From a checkpoint of a small mixture-of-experts model trained on Wikipedia: width 192, 48 SwiGLU neurons an expert.
Below are experts of layer 14 (counted from 0) of a mixture-of-experts language model. Rows are named router (the router's row for the expert), gate (a neuron's input weights, with its number), up (a neuron's input weights, with its number) and show model dimensions 0-191. Each number is 500 + 25 x the weight over its row's rms, rounded and kept within 0 to 999. Numbers have three digits each.
After each expert's rows: "gets" lists some tokens that make up at least twice as much of what it gets as of all text; "mostly gets" lists some tokens that are sent to it at least half of the time. This comes from a sample of Wikipedia text that the model never trained on. Tokens count by the router's weight.

# expert 14
router:480463491570488509533532483504476490529497480467580499450488501507518495479518476510539482484493527481486518505495478508490503505510491485474458488492502496497516510511474480498534544472470498470466508550515503502497513530472488463537490505481470496510521449503477485493490546510520506446522511491508529517527448517473527498477530516531490455515489512493495487470489497477490475525496473462541514481406511511532484482493529548466557501523523517540450508531492490459512509497471499513479488464537510492477546481517542499457487499474480500489495509479497527515481512503515516495
gate0:492502523493483504540527555524464478497497515490525495510480495474499505477518478467534497506467490481496550542483511504463507520527500500471490455545541478483473498476519527538526494487480493505470495523526471493506503508499549496528514478494461477522517499464501474520513527493487515516474454502508534484531470551480561448560483487521488455502494470528475501473475514494504494492523501469530558523461512534489474522498474484498499436456471498492454464482499447511508482478486504528461494488475515492501534465495472486485469535478486525475532492535511499518499513488474555509
up0:504526497463533472521506459474520495531512483469546499508444460472509470485529500516512517460500549499486516482486516507489481477521501527515508467493489494491493496489479495509539507484509476526521487491513506504499492460508554492498487529500515493530501515511472537512515491496532492453512501497449556545491465537484511476501491504522514488506488432474492489489464530494479497504547492467493533508466524486523484514484427467486496476471449471461500493456495475507489499489542527479517532511487517434504558493527505479522465497436503500488503510489445447500489480511527529483
gets: "\n", "-", " 0", "i", " l", "=="
mostly gets: " sc", " 202", " 0", " Sc", " ==", " ext"

# expert 5
router:519501482566490517538509506480484454493500481446523507493464482526475499486447500510514471502537502503529481494480521484470527485471515488501462524502553469531485526501486496468531500493475546481488503503470470469512499496522519447526460495465472518478501502523529505508516498511518511482538452497469499500440503512467501500494496532497508443491503475518547493503462538456482525517484458484552492472433486525464499519472525526451502543445493530522509487508468525528516483470476504497506509527521528488449473504495509495487517508495475502519508526513517512514533512474504540468
gate0:500544523493501516544525517528484508481514487529505500478487483498515543517500473478482508495533484473534543487469493453503514515481495516506462484510517446485476509500501560502547496526478519485497511492544507461508495524494497498564494472458487514526507536436527507528526525509502513500533442472477494524500543501499434472478493513501526561553500548524483525491547478487484513487501509506513533471493476525494475472515502530491521489515509463502510504503498494499496471534510502519526523492464475502527480486530531503473508531493479484485467545534486565516471495503527562490
up0:501487522515531511534500491514495491516556496505487470515519493505501496482473492424538526492511484482488526483494480501521510502525523493564525508529495510497463434498484483549580483497518481512510496469506522440503480528490526509482492558518510444503531495465475447500516520497514498547483471513466501519476521525515448521477478489478519543532470487507475505516543481475466479485502520496515488477520520531473459457493529523490522494513516445504491485535525491498497490519533497497536496518473504468511464481499491504506523497467470490514486479476513562487478501452498530510
gets: " in", " on", " In", " as", "00", "9"
mostly gets: " 197", " 196", " 200", " 193", " reg", " in"

# expert 18
router:492486493543505481514513521469504490547565476478603507460492489523532538498459511547522462490522543455498517514470541496491506459476483511455481521530513500527527471507475493476503488496488541514493500444525509492494483526450512481481457508476512516491490474515499518510515479488461500438521477489509526523479473509494524478454491553495486485500502494491528486486467496469446525510536493471543463470507510512506512503491515540507509496488490540507495493478513492506511468461491533481502497503500498475467522487497515492459494487472506512493517534484507534474497506439488531474
gate0:532493472526489466495495491462463558503529499518488511538495518498501502508496484540475480480489473450488490526500556469502531520474479465525517461497494531496512524441490514530500494478492492497510476516464533483450467535505519491502511476489515499487457478533502526543519524481462499479527536534513522501489475524534541534518516476570499487510509493492500482522516506454478502521479522513500523525483495516499469453501472566513523482501449503505475450510470534458483475497466457501490500486512497467531505515480535528465509480500551492527502514508524508502528474456531499461
up0:464484486470526533506478499511467452486447501460486496483514452525479528514514527473480511507468526462465485512497518493463507530496527507488491532507524483495504523486505495459495549478477496467462526454514508517536541479491474510504526554495455485494539476486499455487461518482532521488492466516485508506492520489505487516516496494490497475495476498528524465488539540510496521462427484451508483488498532512510484523513472483491494494514535481483459498511486477527512518507492543462493500487549515537492500495518552491508468499503412502477487469482461504509512523566511501519
gets: " |", " 2", " 3", " 1", " 0", " 4"
mostly gets: " 17", " two", " 12", " 2", " 14", " one"

# expert 31
router:516511478514458525504511516487488486474499494468513493517471472513559525494436513538516477459494467454521486496487494465499495494477500493469506540511533489522512491476441500512528473476469512471467481488535487482505500527544549452515478510499496507513493488524456506517507545494481519468507499449496508499479487510516492470512468484503495507542501530495530479459448520477433532552534483429523445492479510522514524471486526525479525506486483511529469479543504485478489475502481534489499514477528528509468515517481515475493500518449532507499523497471467510526527475482524497493
gate0:521490514525478535547507512481467545504483525494498448477498533504515479480534509474530481453502540470498457510485483516505521465520537481473514518537470497472469537488481525517496495518504500519491484471505490561522560501524477459539467475456509459487492518522513466540471537548503496507464483477464513505475514498493482495527487482517508501489498490489527478482482532485450471514531476522532522514485474539508455489511493456498487489509507509493518491521502508479551501530481548496447555501448490504545457477495505472510495513487495491470506506500495524492543506448470506480
up0:524488504523469490557511462446502523495479513527493473497487527544521463486531493448513489486509505513493485509510508534528508476541497486528534515509494527472470504483509525525453524493489518567469483467499472546538511477550444463506476457478516459456491489494499485495440496538497482483482518510469516498495508471491466497516468503537512545467490509546513488492488523539464503515519502504514502501491509474521485499507464486487494474480534506477515483515477501511542515507497530477440499521449494491486452454481503514529484489565489478488516467502481494488515494451494470493
gets: ")", " D", "\"", " R", "er", " r"
mostly gets: " Born:", " general", "NG", " r", " player", " dr"

# expert 20
router:502509475544490458502515523495483488534510525456569554472475457513546517494473462524501500473522537499483541515489495476491489473431551491467510527501535528489510524499466532499501502515500499502467524431539500480476490504514536498505469474470460533494528485524460480532489481501459520494484504476475515539475465507481497517489502471483519517510477460511528476505496529499526493506512463480528511451481486522498514482516553539462508507505503502491489487523492498484513489484490521486467523484525519458498523494551505500485513486453481488493464528506474495555536528481508518459
gate0:516532529515478480511488568486496496515494495514549504473516495537504508488532479521501506478563493504491509488500508494508491527487505480491500467531552544492485499494487524460533513539490517496463519455515509497501477439528504489569503476518481490461513521494526517504488519520454523497506496445459511517505523507459539495492499513525518459494484520555489504465507508467504498523539489492532512521484493537469515491500489516475496460531498501504467543561478486497532437472468488541487495485522505550511497469497527455499461513443494523509460513518472503523474523485509528510
up0:501493454493512549512542470495490497510518496478491517513474501486499523490444488545520502489453513478514504470483536472470511488520536495508472531495473469525523498532483477526460491451496550505515537521488482480502498578521516493478482500475507525521495465520493508473511487509483511465483506530529481544492511531488483504534497496454507492516545478443505495477447491520522460540456495481510525486507469517530516499440522501540507498471487532492484460489515508547462535457549503489528496515515502473508517505463482529491511497547468505484537457482460510495530507479505506495
gets: " the", " The", " t", "The", " to", "."
mostly gets: "The", " The", " the", " law", " t", " wh"

# expert 23
router:507500529531501515493475546484461463496527512468505519448473476489496515473458527497525506498513555511490504491459538487504525487469540479487462512489531533531521519530465473505542437458480491465494506467511483481485482523537515466505438503522515502525512491509487524486506523509491538484529507480525513517487476514470567489478467512488465535531516514511482503474452488485502499452523478468541493495481457493483508486506523499492574481513502510506470486535527491500525501484514514517511504479506518482527527523530524468556483507456488484492497537495485526525491473440525504495
gate0:479504503508451494488530496484477512485491493490509506443496523507503482467493506448503491505555466495521491480514518511453503485531484521505528493516479476489533494459462502521459516509480520502474511489470498524509572500500503470488488491541518452534500514527472512549515514543479563504475526527495506470499492518486527517497479469547489501513456461505472459512488455489504478486452486479455541509505506487546515468488537539546500491531523515451491535504534518514489505496510459470448490503500519471524501469509526492516506496499501446489517538457538504513505505513524481542
up0:506484495517528516480470510464468536463504464496525467495490525464497463473506516489523496487499462496499500505514523494494506518485550526516505494522518493576546549502457482503516526485481477542491536485498476468470507519527490496493534461510512505533526485523470517495463526483495452515520483490507523469455452493496491469540516502481462466503509503539483483506500485518528533502474472488528535473488523477552432509446500504487507520511507553508530492496494514491507562485499469493498449518529474466504507513520478503470524461530529455500539502511474504460532518520489522514
gets: "s", "es", "ers", " s", "as", "is"
mostly gets: "ors", "ations", "ts", "ers", "s", " s"

# expert 2
router:482512491550490519507503546509480476494474480486505511491500497534491524505428464506499504489512584491491484541474515509447558493504491472488503478515514499500530483469466499476504502482478514463489519487503502477526507477487494490541496505479459489498505500467493495525482531542447534504510516491494517515474494521503531487492494549493513459523494510537558470514500497484474484531492505461526501508469451527476494475457538508471526465541506546496515463518491482515496510463478502520522565504542530486506514470523513488500488493472453551492535484480494548524502534455507502518
gate0:512494499479490522541519517471493524507467480509489491489479493485491449525502516503545511509505517481480539526504506499533487485448489536499512485493502497496479485488480459516515458521471519470505543509530490459482485513516482495475492490481492490503497512498544486492511553563537462507496492458529530502493467510517528524461501461529490488476522485565483472503479532490506510487539509478508476472500496495550473522480485515470496454494511456492518497546531515498535537545571557475520524504507523534490502503491536491513521493486519492506460472502486498476475509471445550565
up0:491478537501521503472499517496469508513508545556494485511488514524452537480526454508455514481486497538525482467500517481472496520475542510458495518501481488476511499501483551505497568532500545512474450502511515480492479487507506483480494503542515521480519485527517500535517440491497542506490526510466487538542499504488513549512535511457498525545476496509503539523502497502474513505529490459509494523489526499495519512585487479495517490474474528475439509498498481541518480476460492524501485524512513542515450461487489523505511502494505467488480501517496501510505490496496457426
gets: " a", " is", " was", " the", " are", " to"
mostly gets: " are", " is", " were", " has", " have", " more"

# expert 13
router:539514451551509533528497496494477481509494471495525477498484489532509541498464468522539500491528545450478521534487492505482523488497542464499486553504538518519518484517499451500514494476501522522488502491531521519486477510552514507504508480479499503490499498515517469487494498511474536469488508491494542566445470501448505518527480541492521462476485446524555490474499483463474479515491483490541481490491494497504520437457441490495504492548526519517482466523488483482485507475488535520523483479532537495468509481538495482515459508484500507496511543490482523520528497466529529491
gate0:560466460471490502526495504497494537502507491536494508520510501477528514459538497519519498488503561491485541501495470527511488497484483464478485538502483494527497493529513537497490516481486520505534556488554495512558493491534538505516546510537503539516478458547466480529529475522474526469505491503519536473484512500539446510494515491490481449529516503501549479462490491476503506509493499494540501484471474512481513501467480479482489510499481524520482519507483507470528541501444512519506489506513469477513518526466499545500495503490513547563471514443490529535518517503545506463
up0:517488536542492528512529478509500531492518489530495526554524535499522480462515526490506512475491523493488499445528461495480495511488495485547517518536467504505470502538524519485459517483471499553495515545550480512537522504509489500451529504563517496471491495486484478491489469548490493505452496534480511480456497534563508496499479484461486458493486520499547459495464463509477506504499485475507485465522500497468512501456495470479474457528512502492453507524511479478514497491523508495548496532545540510460504517502492500527462483460495542510496518498530495515512480548532519489
gets: " of", ",", "|", " at", " to", " with"
mostly gets: " at", " between", " including", " through", " from", "e,"

# expert 6
router:519500493539482512511499516529474490531484485466562535487487495472536505492437505519505478492517493467470504527514535462482518476497529472468467526503517502514506518494524501480541524519474527496492498509531474478477481512491551427502519474482483530493528532526489527498527531513510540460509500465526522495474490540486512539527479527463524480509533456522590496478481537464444465527486492440522498476457469517484510466497509489500510471478482495543472497482484479503504505511479496491502534491489499469509538527488506479490483502467485478507484505453461477511497516482504481477
gate0:530552493488472518472538500441488483498479486456470478501531497495529502493471511468494503511527508538462510542480499508544517557524514492503539483500555500503544518506515514494506473511482524491474497486488480498506476498505433528468470506505449445512495502480494486488478571483491486450513480497500527494531518485485519519490518523524517507489503462479520505472498559503523463511507529498456535511495535491487456483462498483504508510487482472507513533475522474501507525500482506493470456504485516483529462541514496526484485504490489481492501479565486462457515420484507513493
up0:495538522511512481509515498448544501520484499511488520491477526457517491450485526518490501510492547497539477497532467467491530522501533488530532541433527517523473507488514485530436488499484503522524530478546528495527500529510547486493508500472537520491493497480486465502474468517496482517461503491542529545463447502518439503484492477474488501534503490528495520506458544494476487528498505490499473501523502514553483443455488522482506539504505486472521495489469536491513474486492530518492460491490523510553485469497504498503539485516521537473527506519480501473515497513472445517
gets: "\n", "-", " ", " (", " in", " f"
mostly gets: " De", " O", " I", " f", "i-", " te"

# expert 22
router:546536506530492515483497498519508512532512540469604543539493474515534517512477502538496483473503525453465512501486499480470508469485501472458472493507482488511565509488506498492535486487484481450492465444530498491482479473524470453483517486483471510518537459514479508475496503510483525502506488514507525488470480539473508474503468523473507472520521484496553446491488516469479524503516459471509492517456507491465503455451523499477537511497499531504501505518516500519471504449505486523490482512514526473507518538520498492522459517480509506499509543493491510552481488463487494504
gate0:520517474512468527521501510521514515503513483500530498565468512501477576529480485469522471496491470522501488501480498478494507445458542517483495477516503509502511528540482481493513457459468513504480507473494476483519480491543493485500452521479536464481499502511504497536499477525502497525556514477496500516493531562531518474452449487454486504500504504533484472499506549507490547496483476495494489487486484506528472506476523478474530477502473515528460506522520462510481493484462563519511471489495550421499520458512500494503490521487488534482490484508478504486477492437502527504
up0:529498509499515509532505516489512520499547491508493494534492536554507530508517471506518480517493475511481496482506497479525525485496525556506503487508511490474492503558479472504524469465488512518506517486505479545547496522512456517476500499493519497476478547505494506523482493493518487503512499507524516505520550554503526501474464472472479507509514470513483447523542478519496549433445549524457505492509508480532509521475499462515517508484495493490450489462533484517477494474488556508543508472454540471504514496518467506558462508495483484489492468487487479486429448482485495470
gets: ".", " S", " B", " H", " M", " m"
mostly gets: " H", " S", "y.", " B", " (19", "e."

# expert 7
router:490497490556534489520498521487483458534559475461531546513497494522537521512457501505515512476496532504476546505513489486457518464495503474502467502505497512494522492476502513466509498498483540489482522461556490447495482517555556479516459495460484515526520461513464485526492569504487532479514494506503553519500466518504477513494469531519504473499481469522509456491465518474494492522524438470515498462495486491479506500503519533509511477498531492497510493546500457457479494475475485499501488483529541473469468525502513497514456507495518506473471528484449508502467510474515479524
gate0:508501448459477480472487469485475487485542515507473518542536508515456498492538499555531454510529528485541505480506526484500464516502496463510466513480511464525460484524492490477516496515491423554499473437498476467489455526528560516505535555539529468546540469489476508509504510470484498543523503490513497496503511500498476501485496470466482520496513513503494502503532529499479514493527524476519457482522472525492520508516454484485524498496529473475513496533507505504503496535502493549497478441492517482491494509489489469515518500487510485495533555481478497493486465483516490456
up0:512479495527507508551526459513492460445504509504515520513496465477481508519480507493511523482512473500530522521491511490508497502483488498536527506499539490540535476507532467480485500522451504528501504466470500490514471525485469499439508525506506489530526518545532512469497489501486492501516502534512518510475479477498464552497524508506512511502540488516531464462578463479480534494499516524470501453501490499455496521487512524456497458509460532482511476484521522447498517517512454490535515466526497534462504484501574518530465533487514539463481476482499538486463502474500476537
gets: ".", " the", "ed", ":", " to", "s."
mostly gets: ").", "y.", "ed.", "\".", " would", " made"

# expert 4
router:525518512511516499508513522469503467507527498498531500469489488530505517483469487511529486454520473514514499484469532495499499426476506523457484523505501481537497458475494505511526525485462530483479511470487511459447505516522494437494469467482507485495481534525516499504500539553493537486458501439498553524455453526496504481514488538512466505466504487538493499459470511481480505499471501486498447467453441496521510471465510510463575499515520494507485500515507475494515507458493492479493514475534546492486537532510500487513470470510484492495510500460480528515506547491502488496
gate0:508478480509452498534523511463490506497521505489510456464489513538486493507499481483519523493502542443498493510455552560529531492512486483481501492529489521521483515507543488533472474483489487528473487481493485503518497517535478477501454514513519523491437513499542483527501485515437506530478512501425470512510510499492467480525472541527511489476499491474524519514488487464521495492497470506497474490450494535500494490536535493498575475503442517511498518526521504526550475455491516516504468487469529492500453482495541500525486485475543471533476509484523515512500462468490497494
up0:484544459519438483495499482455497506522485419502476483500514534476502484505516490479517521545482529526506491495507484508524511538509517454538497477459534496474500486512482471508485477510500471521471491528468483483550541494543479482500546511533486452495472498487505506519515506503479501506496498523499476518515506482491480466489520538542513551525511523476496505516489504483521514499514506485500509526487551468496563530535507531542500546489462491488535462480511501547470478506516510505573521466502522472501493525454494510495506539495503522489575503507489482507468466504510469501
gets: "a", "o", "u", " A", "e", "an"
mostly gets: "ya", " Best", " Sh", " Kh", "ō", " Ar"

# expert 28
router:528492481562497477544490544459453510533500459487578499456465471519496554479435506513510476479506522479455505508482492486497522494469489503481508477531523523504508494462497547508503491481497537466500499496531518479494535515508560446506475464470516481501487503563445499470483484503472505462539521506467501510459497528479488498494469540493492486505493470491531488495502531464464472497493467482528523478455507507488509504467510524494510462501472526486497506483510503507457479482485511491481487500526510492494493504514461473501488466455504480459511508508517498477516536506514544474
gate0:499494492518494457472523514429497527492516484562475468462515483490529503508442553495452484500511492527465465540483506476509526511484471523482503514518513516507470489435527517476520500535510473547515489525513467465448481503543515488513519531497507515501537473498516516489489477507471512543476518533458485482504476481491521501519479488521488531483536474515503501524492509454497516465498532501481494524494497478453478517479436477512515493466476512532511468476471480495515528478517494494507463503492487458545497438529525503470455479518490489514508467482476508509475527496538508471
up0:511504482480468479495512519481453536467477495528512489548514484477539514509512512518491503483485489525490492498448524511455495514529527484492508491538468547502493463485497502471531536489528537503534517474541479511508503548529529462500481490503515482486458500517505550513479498547466535499494503520479472462468499490489540507455485486493488543519541442479539491463467504490480514488503473516521483526497513486472513504475476508488480496453471484489496503460534449473495508452470461559488500522490507501504529488467497456473496505547463486528506433486465498508474505478536511512
gets: " |", "|", "-", " 0", "M", " 1"
mostly gets: " rem", " app", " aff", "|---|---|---|", " te", "Gen"

# expert 25
router:504519479560518496504515537488451457525511497476468479487457508522534559462483479517510490460489495472526485491491526451494506483463476505475483477490536512493525502492468464511512515480490507476517468497530455472497504518500536467505500487501479507529522524526507498500500525520478513498522466479506562536491463512482519472480497508498495452499527471490510485466470522515504486496515446475543500513451517505480491457484493556471516489550560492491502501498520484483497486454506536508494500484508528512452521521521510470456455503461490486497499568484519537514488556482503510514
gate0:477531495482499497497557521481513521499510527519520471468497514454523528502478455522526466476549521501505482487472514478444514517538492455513451484507462484503512515488481490547549476504505555482527520486509514504460518501510519472513457493490503508508527472498466467514490518479507496488503465546510531509456519512477509441484489499496492433540527473512474493495513484456478461492505510479471538507486487480460468513458443506476501533500511521462488479488497529498477461499537502529459477513476484486454496518534482507461479513495482486543523527503474546486475487501502477501
up0:511507476492500506486491528541509499493498483495519527535448523497506526510486509497491555488530492507509489546472515500499445487511482476432516521469487512499502483503500523453472550478511475559472499509459495472453468437541479495503484494479494499502498539511502533502484510548500527486496556477558511457480489519534507549510467492490450531496507514469508520502503492553501522496515483476512462514489481505542508486486505528506497520501467504539493456481514499535479523501458505502497484511488511547518487483505493442495453489497490479498514543500542513550517564491502497500
gets: " and", ",", "s,", ";", "),", "e,"
mostly gets: "),", " but", "\",", "a,"

# expert 26
router:507470438540502493501511516504483475564522531465554507506473459543526493472492459518521503467529555480470497495496526481455520499492489490475469545493518509503515477489452480496490527501478524497505534526519492464498511511529511478517456515479465512475486504499487459505523494514481515499472494473483514477469464530485507514505478525503551495497517474497567476499486522483530475466466449486516451530458491489495499462505505532499539504500514542506480483545494492469469505469543504512539507465503506484494505507531514439514500497484524508468513476461504508520495561495494529521
gate0:486470502488524535497520504490517462462494519437540522485452487488504520423460456495492521511534511489521515506512495503457486520493537533507461503545559520506509490507492494513502489476494514441482523496501527514481524514547540471510483460527479482516522492501502486526456553473489515463466523468484487485531490519459506459519459519511525532473489500465546479445479520476506489494477486446478501516481478486515490470510535506528503488506522529491518483507496469489491483461508477503501496464480463521512515499512472475517491472491500518488543494493498526451477528474526471545
up0:461457467474512509529506503475539478445491538490587479507479481493475524494504512492522504523507467512505500471500482453491471510479494527514503513527517535495507462537486509525473477477512504499511494487470519501475516509524502458467470475506516475505484519508511521485481507455500484491489508556478459495494525514536478473516458487521582509464514512504521489467507475510511515514465508484481479529482537434519487508513525502564481473486479512490540458487493495506443519477530513534514478478450489529500494493438496481480473501477493515458517500477518491479477504488503482548
gets: " to", " ", " and", " v", " or", " comp"
mostly gets: " v", " comp", " pro", " than", " well", " o"

# expert 11
router:546512503560477502528534515490503468540524492492518478473474501520491510509465517500542467464505511497486558518473520462474539518462499488492478543504529501519503496481492507513520501481477504515467525470521463483482488479479520462512447482523481510512511465516490494453509504508489534484511514504502550512482447529442499483496486536511519506545465473512565480495492524505482486545516452450547497478517510501470489471462497487465500514485472507529434519523507505492490476498490506503472518479559553473475529482524538479524490470473476495475503512527513509517496477480495521484
gate0:537495495527482500572488492482478468491489484524524489486454506509484518512496533512482459473565487465520552504478475491497550487494475496484455500480524539528471498462512553513532475528507494545477540512524476504501480472472528469494496501519520498485477489512515491488486480494506502505526480502491526531512479506469508557526498517468537516483442498485519545546505474509491491544495471480519500508457468487469482490488528488489532534491465511527481504511475480461514459477471484502491479528504510509461536460491526487478500485441491506566547492497499522501476477502488459472
up0:459502508474529514485508496485483523500483539489496507493514490511505497491476441494543515530478465512459484521508517495488473500486528477513519515508519511476515500553480482523461524476523530469521472542482511457453459530558511509551480508478465503518514509501454514525530544492495495493490516518510528462480490523515503454477532510492503469534552492496451471468499557475512469493526498502493461486511508516542536506477520487449512468525530494493514465487525482543541514492530547532501475474518471502527441514518485495478509486523499489460453516496470525493510544516509499510
gets: " of", " the", " by", " that", " from", " in"
mostly gets: " during", " when", " until", " However,", " because", " through"

# expert 19
router:494492479537530483514487515502469478528533499471528516505467484511504528537462477520542485500534527458476524484533501490469523454486535522478512521531527493499527479546495494503527456465457535520499476457532480479526460495461532447519510524492475492476504538528503511474486543512491490475475513485506522550480485507457528528464457493499467491514495495537493488470465511489489449524517487460524527500454508518518491469460481504464535476527478519523506494532490517520519498466504474450504537497488540469467485491496518520490486486470486494471524514470467482492537469461492527494
gate0:525511515491510483520521472468476550506516480526496496466494484462511519475501504560490459512489497496503512492504502471525521526520522500523532500529504500509487510499561515481504503496514518532511512466520449464492441549471521525516448505493435484466517492491518505534470522444495497490501459470525507533478500494462498524466519522477511501501508482457505492523474554510491495547528503479501539510486492501506517497475499476469536480512505541536553541503468487494486461526518520496455508502484482506468538523546477497537521533529488506540479489522429483516500480516482466504
up0:449502538529501511522531512492462520499514506511479488497488465504543515506506478517508491540489503477506495510504494489566500524518546511492523514504486455470566501484503498531487494477498541488495448481517464431470465525485516519482523509468494524498483492506505487473486462514496511555525523488526477524526439492470508547474486462550539513522518503497470484486552519528481506462515522484530511489516533485505522528481508503471481449479466476532470536496516504472499528523487451514513507484461476513500455525531490481500508491483538482465490503517502442547479512509489483507
gets: " |", " for", " on", "is", "an", "us"
mostly gets: " for", " For", "On", " us", " activ", " Turk"

# expert 30
router:497512479578483524522533509469495496509483500457510542498481492528539490443481535519540503482538549486489506512495499472471508501479524497498508545505507483506556500472480469480494497479476531495503508501539497466471517494546499412472449506481517501477536514530534502494481522528470504483478478499509502503484473563547507521477487497471494508517499468528540446477490542492464450517517457463531510480473487495502476481491517488460518495473525509530501510507527462497485505515457486503491516498516528515527543500525550489492465501487509500460519518508487528481518522486499499506
gate0:489491478499493499477487519520524519496540446535456520527540555508520479529531480496510540507489436508483466490474455504496506502520551523496459503494504507476484476499502493482525494479536493492496468474506525482476536506508514505479527477487504497495500480520500515519505494479518495497505552458510479525549567534523504517497543465470491468480514463518502500474512489451508483468462560512514553492501505514499535506522526465551471481486496473542456501504484504497520490547524469489466466498499485458500491502442503467515492495488546488495473495544488468532457482525494511501
up0:475464534531505532489520525475532538484487492506502501516507517487478485519492479538507471547472508466510518508488508535540486501462460524552522508509484499506501490494545471457482500510535481491488463488457476519529545519504450499440509508465498514500478499474507499464517458481506499513513503480540526509478504527508488469480475461551516499457506515527475526516487526491500490486459512488553494497510562489481515522464488473559505497484537507492564490509491482516511484510536492490530475511531516509456503483483493470498521514541521480510525468502515458494487440540449526518
gets: "-", " the", "|", " a", " his", ":"
mostly gets: " 197", " 194", " before", " 198", " After", " 196"

# expert 27
router:480521502464488503510496505507513478493510493491584546500470492516501475470455525547534486468516499482500532519491503472487511495484512523469471533472507531503526508497464531485513510479488504477512532474516506486484491506502509456579478482493486510500501504505467498483513497503479514484520494485463534545480463527506499496511487522483518485500470510500518455508458503513457470525549443452549475528423500477444513469472499508482540512495467485530487516517512494506490517473477532504528501468529512478494540511527495483500493485476462545514542546494505555503498545487501507485
gate0:471502485523484526515527495517486448491506491461528494541528488527488516531496517485525495586485511476503476519494473490510495500536529459454554524528530507479538492475515495511491472476525482456489470472513504489510478520496473460528452495460477489487474469531497491529519480492552517465511473497477513501516518515458523483490530560486498471484468451509543505443466505494526484510481522478549507506431484510474489465516505498513515501516503495507496521500502473492516480497549488529482510502455523501471495522505480477520468508474532501477490468528543556477516496518510517481
up0:501455515476507505531474486559507467480498472548513499537471497479478507513528492524518523505477476508477477538509450527497489445509522503538558494513543478483509481513510481500487488491490525457508514482498529504491473532511496495497473512516515476500452495485491520519521499476507502487502496479476483491531532503481489492557519514460561519519489503500514497458504528521497484477486490487531466503512457489477522445502525482486489521460462503431470517466495502513501494520517516460512519494440495460499517523512485490523497564526493439525484466564541506477488530532489531495
gets: " B", " C", " ", " P", " L", " M"
mostly gets: " K", " W", " B", " C", " E", " S"

# expert 3
router:514520490525498495463520503494504463509482472457502497496458478522517499510460484510531491483494514467484499533466497463488548477501497527470501504465532526546512508491488511494542497542470533472498514477541506463490476490498544440527486465516434504464509510469524512510511529515500510494517537437489518527497464551490485528491512523512512485535464481547508499506453493457473515512491449459492477479485466532454516488495480502511561451500509500505475464504498510527457481477479486484457472496496545468480503545521503487500506481504467500509516473485480543507499521481476528506
gate0:538535453524491533515538549502470454516545492473495473504515551508448461511479486514517493505531535473526504530499506508480487533511515460485471510506527495526502494511523482464500470498448519456515517483526461495534478495503516471498467481514449474486466505478492515507519527476521534419517500457510499483510506478492464542536488546469512454484511495519508499502498489506493510494460529520530538514488501509504504470460486501489491533508528478538497506499550510541500504523509514540483486442483474500489504520500507506516476513476455514487487487522500527534525515489535566479
up0:519509519504508478508491464506519548509476533516494536494495459507502494467542513477484504467503502525463491424518509471524508462462470526501521481494491499465499508490469465525483501472524516520491495499510505498441496518504483527480516520503540542505548485540532523505517485500444512562474533499456528545458513509528498474486474445516487546510494456489496480532505504487513491479519462491499490469507500484535448509505478538478502467524480562476488507495464515474531543494531508495502524502500547504523531498492502461534504476541510496505492495457482510475503479452517494535
gets: " in", "i", "en", " on", "on", " re"
mostly gets: " re", " On", " con", " De", " inter", " Gar"

# expert 17
router:492497439520495518490513524497476474546500482459540514481523511543508520455509519509543498479499536477470480505478525425474545475497508499510504465526522499492529525504469467468522473506445483467526491509496482482506518486486539495496499488464493503526486498518473482480513500539476558501493457466454516548486484505483521500450490529528488491483497503544539470502485525481485499563504467465529467460450470504503520479494519470477545436508518526551491492473504524495478517486477527524488489524512517497505483499513513511499471458494489512500499512453497506520489535502517523477
gate0:476516481541540529508515503450522508486511489525467518451470506499502496480513494517534470487512490539531526496516512519499519578473529494512495523542496501505519530502486508500496494504521525487471525481516502500501457540514494513439474539498506500516516472509502492470463516532517495505513524460527532467493452496465522546490484521476494519508502473518522506501503559498465520550521458497524516461508513471507500492496499511493535509429474531493519511539542488452475517505516538538515489506554489460532526473504532541463491500480535474494508480492469509526489489452485543512
up0:487495478530511517463506514524491508502463527532448517512504469504518522476538475544477492513493469520519473523520499534520505515495522474508525522529500511489540519530510506448449516491494471496503524490485502559523481506452469527449533508513511440545472507511537515463485494523533496512485491524536508484533467482502525503501459493487468513520486480537506471507489502527516529544471475512481485458538497499486522505527498477509517500454496523448496529488496516479558507504511513545560457515505534508516531476533492502458467495505544483516486466482465498533491492476491504555
gets: " was", "\n", " he", " is", " that", " "
mostly gets: " he", " has", " be", " been", " have", " He"